config = dict(
    n_experts=40,
    d_expert=256,
    router_score='softmax',
    normalize_top_k=False,
    routed_scale=15.2,
    lr_router=0.00253,
    rope_base=10000.0,
    init_std_qkv=0.0355,
    init_std_o=0.0,
    schedule='wsd',
)
Below are experts of layer 6 (counted from 0) of a mixture-of-experts language model. Rows are named router (the router's row for the expert), gate (a neuron's input weights, with its number), up (a neuron's input weights, with its number), down (a neuron's output weights, with its number) and show model dimensions 0-191. Each number is 128 + 24 x the weight over its row's rms, rounded and kept within 0 to 255.
Before each expert's rows: "comes before" lists some tokens at least twice as common just after its tokens as in all text; "gets" lists some tokens that make up at least twice as much of what it gets as of all text. This comes from a sample of Wikipedia text that the model never trained on. Tokens count by the router's weight.

# expert 23
comes before: "1", "2", "9", " ", "8", ")"
gets: " ", "1", "9", "–", "2", "8"
router [125 104  97 151 131 147 129 132 100 125 112 132 119 180 128 139 121 153 144 139 110  98 128 141 144 177  94 127 132 174 131 128 125 124 164 114 125 154 123 134 117 149 134  59  96 156 111  92 135 124  98 155 156 130  84 153 118 131 130 100 126 142 149 189 108 127 149 167 162 129 150 158  89 130 103 142 130 180 146  91 154 164 102 126 136 153 121 147 103 129 138 131  88 123 161 127 187 128 120 116 164 139 149 129 141 148 136 117 113 166 157 122 135 163 108 129 140  96  89 137  79 141 165 111 124 136 110 159 166 106 123 128  84  97 110 146 128 108  92 113 106 133 123 116 181 135 144 141 114 112 122 126 158 165 144 118  92 122 137  89  89 114 157 148 168 104 117 104 156 163 122 155 178 111 138 130 153 157 114 130 156 128 145  89 108 107  89 102 108 137 120 125]
gate2 [103 149 111  70 171 147 127 112 137 145 149 159 121 124 129 135  57 135 129 155 177 133 138 139  88 113 124 119 137 106 126 104  78 162 121 107 157 176 109 172 173 119 126 134 133 127 115 121 117 140 144 116 134 104  96  88 138 167 134 138  68 123 105 117 144  66 115 141 104 142 141 152  92 115  95 158 122 111 171 119 128  97 144 146 115 161 118 137 107 119 109  71  89  72 155 159 150 134 106 126 126 148 124 130 132 133 120 131 116 112 119 144 113 145 132 153 151 129 136 138 111 134 117 154 103  94 110 116 156  86 152 105 137 141 105 119 109 111 111 158  93 138 103 151 131 106 103 164 119  80 124 114 100 115  87 167 149 103 164 122 140 128 128 107 125 122 127 122 119 107  85 124 126  95 140 134  64 137 139 143 141  84 143 166 121 153 123  93 105 134 130 125]
up2 [152 115 132 152 101 131 144 133 130 119 122  94 146 100 135 139 177 126 144 157  80 124 114 142 161 125 148 115 124 134 122 139 125  90 135 117  94 128 154  89 118 109 146 145 129  96 138 163 110 147 179  64 123 142 150 134 144 155 146 109 161 143 132 139 168 161 140 104 143 138 127 123 163 180 133 134 153 117 153 139 145 181 159 152 123 148 140 127 116 154 123 135 157 165 122  94 116 155 113 108 108 103 157 132 130 159 117 135 152 145 136 152 156 102 114 109 121 130 150 113 148 101 153 129 167 154 148 118  93 160 113 142 195 123 143  88 166 156 143 100 147 130 152 121 113 154 162  78 135 149 138 134 148 127 158 113 105 141 127 112 130 151 124 146 130 143 116 147 137 130 174 144 127 170  84 111 143 116 134 159 142 225  82 116 144 106 137 164 161 136 150 144]
down2 [107 191 142 144 153 140 128 133 179 126 153 117 210 175  99 122  81 124  95 150 125 109 136  99 140 141 129 111 137 113 120 129 128  97  99 105 126 159 132 158 154 118  94 111 185  71 139 101 156 144 150 114 165 138 144 138 144 126 142 153 141 128 146 137 144 107 137 123 135 138  98 100 118  92 100 110 123 131 157 113 176 145 121 132 111 121 126 135 114 142 133 161 132 147 140 127 143 159  87 114 140 120 177 115 106 127 153 154 155 147  95 168 109 165 130 161 127 123 107 133 129 110 108 133  91  92 162 133 157 127 157 160 141 125 170 105 136 161 148 129 155 114 132 154 159  91 139 143 128 115 126 119 128 124 134 100 174 171 121 162 122 125 167 155  88 136 102 101  83 143  91 142 107  77 143 144  72 124 132 137 156 128 140 131 121 147 150 113 133 130 102 125]

# expert 25
comes before: "\n", "==", "|", "===", "The", "In"
gets: "\n", " List", " Meanwhile", "Mc", "quarter", " addition"
router [144 125 102 116 150 153 101 156 133 147 113 106 102 134 129 121 110 128 169 102  88 155 137 142 133  85 139 127 117  97 137 115  96  84 115 136 154 168 133 102 149  85 100 156 136 150  84 123  98 160 123  90 106 144 125 157 110 160 134 137 119 108 102 138 165  79 111 115 119 129 102 167 121 169 160 156 139 106  98  96 120 120 118 138  93 129 148 118 138 155 158 132 156 122 153 161 144 112 135  91 146 165 103 133 128 124 104 118 114 132 148 144 125  95 105 138 116 178 117  87 157 160 167 139 152 109 176 155 118 105 143 164  80 164 160  97 152  97 106 122  97 121 113  80 126 108  91 127 118 123  97 148 125 125 125  96 130 115 154 134 144 159 100 134  90 148  93 131 151  97 108 131 142 129 126  73 113 126  98 130 141 110 130  89  97 130  83 133 147 112 147 170]
gate7 [ 86 128 115 126 105 134 157 117 107 147  81  96 131  90  82 123 110 161 111 138 148  69 149 182 122 137 153 117 115 137 157 155 120 123 118 151 119 140 153  90 132 114  97 142 125  95 110 158 122 111 123 121  97 122 135 127 173 148 156 114 111 102 174 139 125 149 177 135 107 131 122 140 148 134 140 146 110 142 176 152  91 153 132 114 156 160 127 135 122 133 139 101 106 193 150 156  85 144 133 147  99  93 159 109 173 141 156 120 138 141 117 130 118 151 131  91 130 100 117 118  69 111  74 142 124 173 137 121 144 132 105 131 183  91 149 140  99 158  77 109 145 123 134 141 147 166 153 108 117 150 145 127 124  92 121 115 110 134 160 105 109 117 129 133 140 143 145 163 122 117 164 133  80 165 105 114 136 134 122 103 117 135  96  99 129 112 171 139 159 114 148 130]
up7 [137 189 128 127 125 155 137 175 136 152 146 126  99  76 118  90 120 129 121 180 135 157 135 135 156 132 132 198 125 115  86 115 117 112  89 114 151 132  95 129 172 123  92 121 117 144  98 121 122  98 151 114 154 127 103 152 148  87 115 144 115  76 138 144 118 154 128  87 102 145 127 120 170 120 129 158 136 147 173 129 148 101 137 109  94 179 157 123 114 170 130 125 152 141 135 125 107 137 139 141  91 131 102 170 101 128 123 163  98 145 128 116 132 120 112 110 122 153 135 115 139 133  78 128 149 108 139 140 134 132 126 156 137 142 114 123 120 140 162 138 122 116 120 132 152 100 137 137  97 102 123 121 123 123  84 151  86 150 145 134  96  89  93 123  86 121 135 122 160  43  99 170 144 150 119  94 121 105 117 115  97 154 126 138 145 142 127 116 164 167  88 135]
down7 [111 154 123 105 115 146 114 118 120 115 122 141 116 123 145 242  93 149  37 113 114 124 129 127 138 130 125 116 142 124  75 124 130 166 123  95 108 114  85 116 133 125 181 111 149 124  96 132 129 176 119 176 138 129 131 128 124 140  93 139 126 128 119 135 127 134  57 146  93 148 142  99 151 160  86 164 133 103 123 116 143 126 125 125 160 124 135 123 160 151 111 132 157 157 103 140 111 139 136 126 125 124 173 143 104 122  94 143 156 132 120 117 101 120 166 119 143 155 146 148 154 136 154 117 161 110 127 117 145 151 107 170 141 101 104 128 154 153 112 134 132 141  92  68 158  86 139 120 112 140 155 115 162 171 126 119 134 151 104 154 112 131 178 113 134 133 130 135 128 132 113 151 121 146 135 129 140 125 158 108 135 105 134 141 162 136  79 169 143 134 140 125]

# expert 30
comes before: " |", ")", "1", " (", "3", "2"
gets: " ", " (", "0", ".", ")", "7"
router [116 146 112 102 105 116 169 141 100 154 138 166 179  95 150 138 139 125 154 109  93 131 107 109  90 140 131 110 184 170 185 126 119 132 127 137  98 120 131 138 147 116 170 105 105 108  89 148 142 146 162 140 141 139 119 132 137 145  99  92 125 148 102 128 148 118 149 105 121 117 163 123 130  85 136 110 125 122 150  99 169 131 144 162 136 117 109 115 114 118 165 101  66 107 134 111 122  95 122 133 104 152 134 147 167 163 123 125 150 145 101 130  85  94 118 129 123 143 133 134 110 148  95 125 142 124 167 108 111 146 150  89 146 109 152 106 141 150 107 111 115 141 151 181 152 126 164 125 161 109 137 170 122 161 134 148 118 115  85 105 138 116 106 156 151 126 134 179 143 146 116 129  91 136 110 126 155  88 146  85 170 198 167 102 140  99 133 154 134 132 152 124]
gate1 [157 123 112 105 126 109 129 123 128 116 159  95 100 123 149 136 138 105 117 144 124 163 140 139 116 130 131  78 121 140 167 110  98 101 106 127 163 136 124 101 116  99 105 107 135 107 136 139 112  99 106  94 122 124 140 139  97 131 115 150 141  83 128 141 120  87 131 140 148 102 153  93 122 103 138 183 112 150  96 136  80  90 122 109 140 142 154 107 174 114 126 151 122 178 154 125 110 125  79 127 124  83  92 134 107  49  93 141 120  96 153  79 103  96 123 129 112 111 107 170  99 101 109 122 133  87 111 102 128 122 175 143 145 151 106 146  84 111 170 105  95 131  81 131 101 100 151 174 145 127 124 150 131 130 135 124 147 117 135  58 124 147 128 132 133 162 156 113 110 103 141 139 151 127 149 112 145  79 106 123 126 141 124  98 115 153 123 127  96 128  96 143]
up1 [144 110 124 108 115 137 133 150  86 136 136 162  83 178 133 151 139 119 150 129 134  91 109 140 143 136 121 145 166 147 140 112 129  95 161 141 126 187  60 146 138 160 151 124 102 163 130  83 128 191 131 122 141  95 163 131 130 127 124 126 151 179 100 133 119 179 103 162 105 118 128 107 156 143 146 135  79  68  91 129 121 154 102 134 150 166 122 141 133 127 138 119 108 129 140 125 173 150 140 154 123 148 147  90 145 136 123 162  98 150 112 123 143  97 122  92 121  92 146 130 159 143 136 164 123 120 113 143  91 131 124 136 109 125 136 132 103 125 114 135 163 122 154 106 194 170 138 129 155 142 141 144 142 115 156 148 105 167 141 157 103 106 138 129  86 125 104 127 132 133 116 127 145 110 162 136 157 165 157 133 170 131 138 117 178 138  95 108 119 150 132 100]
down1 [118 138 160 146 141  94 106  95 106  78 148 148 141 165 116  94 139 114 150 107 148 141 152 145 184 111 147 153  94  66 114 124 125  91 120  92 102 119 122 158 124 123 159 155 136 155 128 113 146 152 140 123 117 112 118 138 119 145 129 118 144 163  91 147 144 176 102  91 126 119 125 113 137 116 147 158 154 116 112 107 120 116 102 193 142  89 101 152  99  95 147 118 128 156  93 175 124 133 134 139 125 116 102 164 121 189 112 150  95 113 120 155 135 119 104 124 158 141 124 127 110 145 139 148 141 181 151 146 133 118 161 117 131 128 115 128 136 126 152 163 148 143 148  76 109 144 131 121  67 143 160 119 173 157  97 136 121 173  78 128 139 128 144 124 134 138 156 164 137 174 160  98 135 136 138 115  95 114 123 157 103 127 100 132 112 126 119 133  94 108  79 135]

# expert 17
comes before: "°", " ", "″", "N", " •", "W"
gets: "-", "°", "″", "N", "′", " /"
router [143 160 103 146 143 122 100 138 106 149 116 136 142 120 115 148 143 151 160 137  89 126 135 139 110 135  93 129 152 151 113 156 135 115 122 144 127 136  85 141 118 152 137  85 128 169  93 172 119 143 112 133 125 100 112 128 130 115 141 126 134 132  95  61 131 152 171 121 113 135 158 146 155 103 145 135  87 166 128  99 103 132 117 156 132 173 138  72 114  68 138 106  99 144 163  92 104 119 165 141 141 130 165 155  92 141 130 101 132 143 119 148 164 102 119 107 105 146 142 146  79 105  92 129  76 173  97 128 137 160 122 150 114 118 153 107 112 144 136 123 143 139 145 119 130 167 120 160 135 122  99 131  97 150 139 125 133 166  71  87 125 100 135 144 147 106  98 141  94  99  97 158 112 127 117 123 171 132  98 115 179 130 129  62 144 111 102 115 112 112 131 130]
gate0 [127 153  95 109 140 125 156 118 103 158 113 119 162 136  98 120 118  98  92 133 135 105 143 165 115  98 174 141 134 145 137 118 101  89 152 133 144 127 141 150 124 118 153 125 149 129 107 160 167 124 106 164 145  78 133 100 162  66 127 166  94 119 130 142 142 148 160 102 132 117 148  93 146 138  92  99 151 172 105 144 140 102 129 111 127 112 104 140 152 106 120 134 119 110 114 127 123  95 111 125  96  90 168  80  92 181 138  90  86 117 121 168 118 149 130 123 150 106 178  86 102 114 130 156 115 141 116 136 130  99 140 148 183  98 122 118 130 121 156 171 135  97 153 117 162 151 153  85 111 143 133 107 140 139 166 125 124 142 112 152 125 130 105 111 155  85 137 157 102 118 121 150 128 136 159  77 128 139 129 118 116 103 153 161  95  95 131 132 100 122  88 154]
up0 [133 119 107 114 160 162 147 128 145 100 161 116  88 159 133 118 132 106 145 164 148 113 130 116 121 123 194 119 127 121 139 122 165 127 131 124 182 114  94 105 144 132 111 137 165 148 128 136 125 108 100 139  96 166 141 128 136 111 129 121 114 140 101 105  98 148 148 121 157 114 108 133  99 117 125  65 182 157  99 132 117 145  86 177 132 130 161 139 118 145 138 144  86 108 112 124  92 150  85 145 109 130 108  89 129 104 123 127 147 129  93 163 105 152 103 133 117 125 145 145  98 128 142 139 147 101 111 122 150 171 118 170 180 157 124 109 109 123 134 142  74 130 124 130 139 156 158 184 130 135 109 145 143 169 153 108 134 126 100  92 147 140  93 100  84 142 131 197 138 147 147 124 140 112 112 149  74 121 110 150 113 146 108 137  77 120 145 120 125 117  90 128]
down0 [ 86 106 116 114  93 130 147 129 183 163 150 147 127  89 159  69 104 127  79 175 120 130  97 130 120 132 115 145 161 119 123 116 160 168 120 119 136 141 127 137 109 143 137  98 153 106 127 108 137 153 138 139 138 175 156 165 115 118 196 134 154 133 101 102 116 129 104 123 141 146 111 135  86 153 115  95 146 118 105 139 147 131  92 158  78  82  93  89 109 131 136 130 106 132 173 109 138 151 113  98 113 116 133 112 144 102 131 114 177 132 122 134 115 106 149 147 103 153 154 147 129  98 120 136  78 103 165 114 101 144 162  91 126  85 143 159 139  95 123 130 128 138 162 155 164 129 160 147 120 133 176 153 147 102 147 131 108 111 137 153 160 145 140 133 126 126 179 136 171 139 131 135 107 118 143 115 127 140 117 118 106  95 162 116 120 120 113 160 160 132 163  90]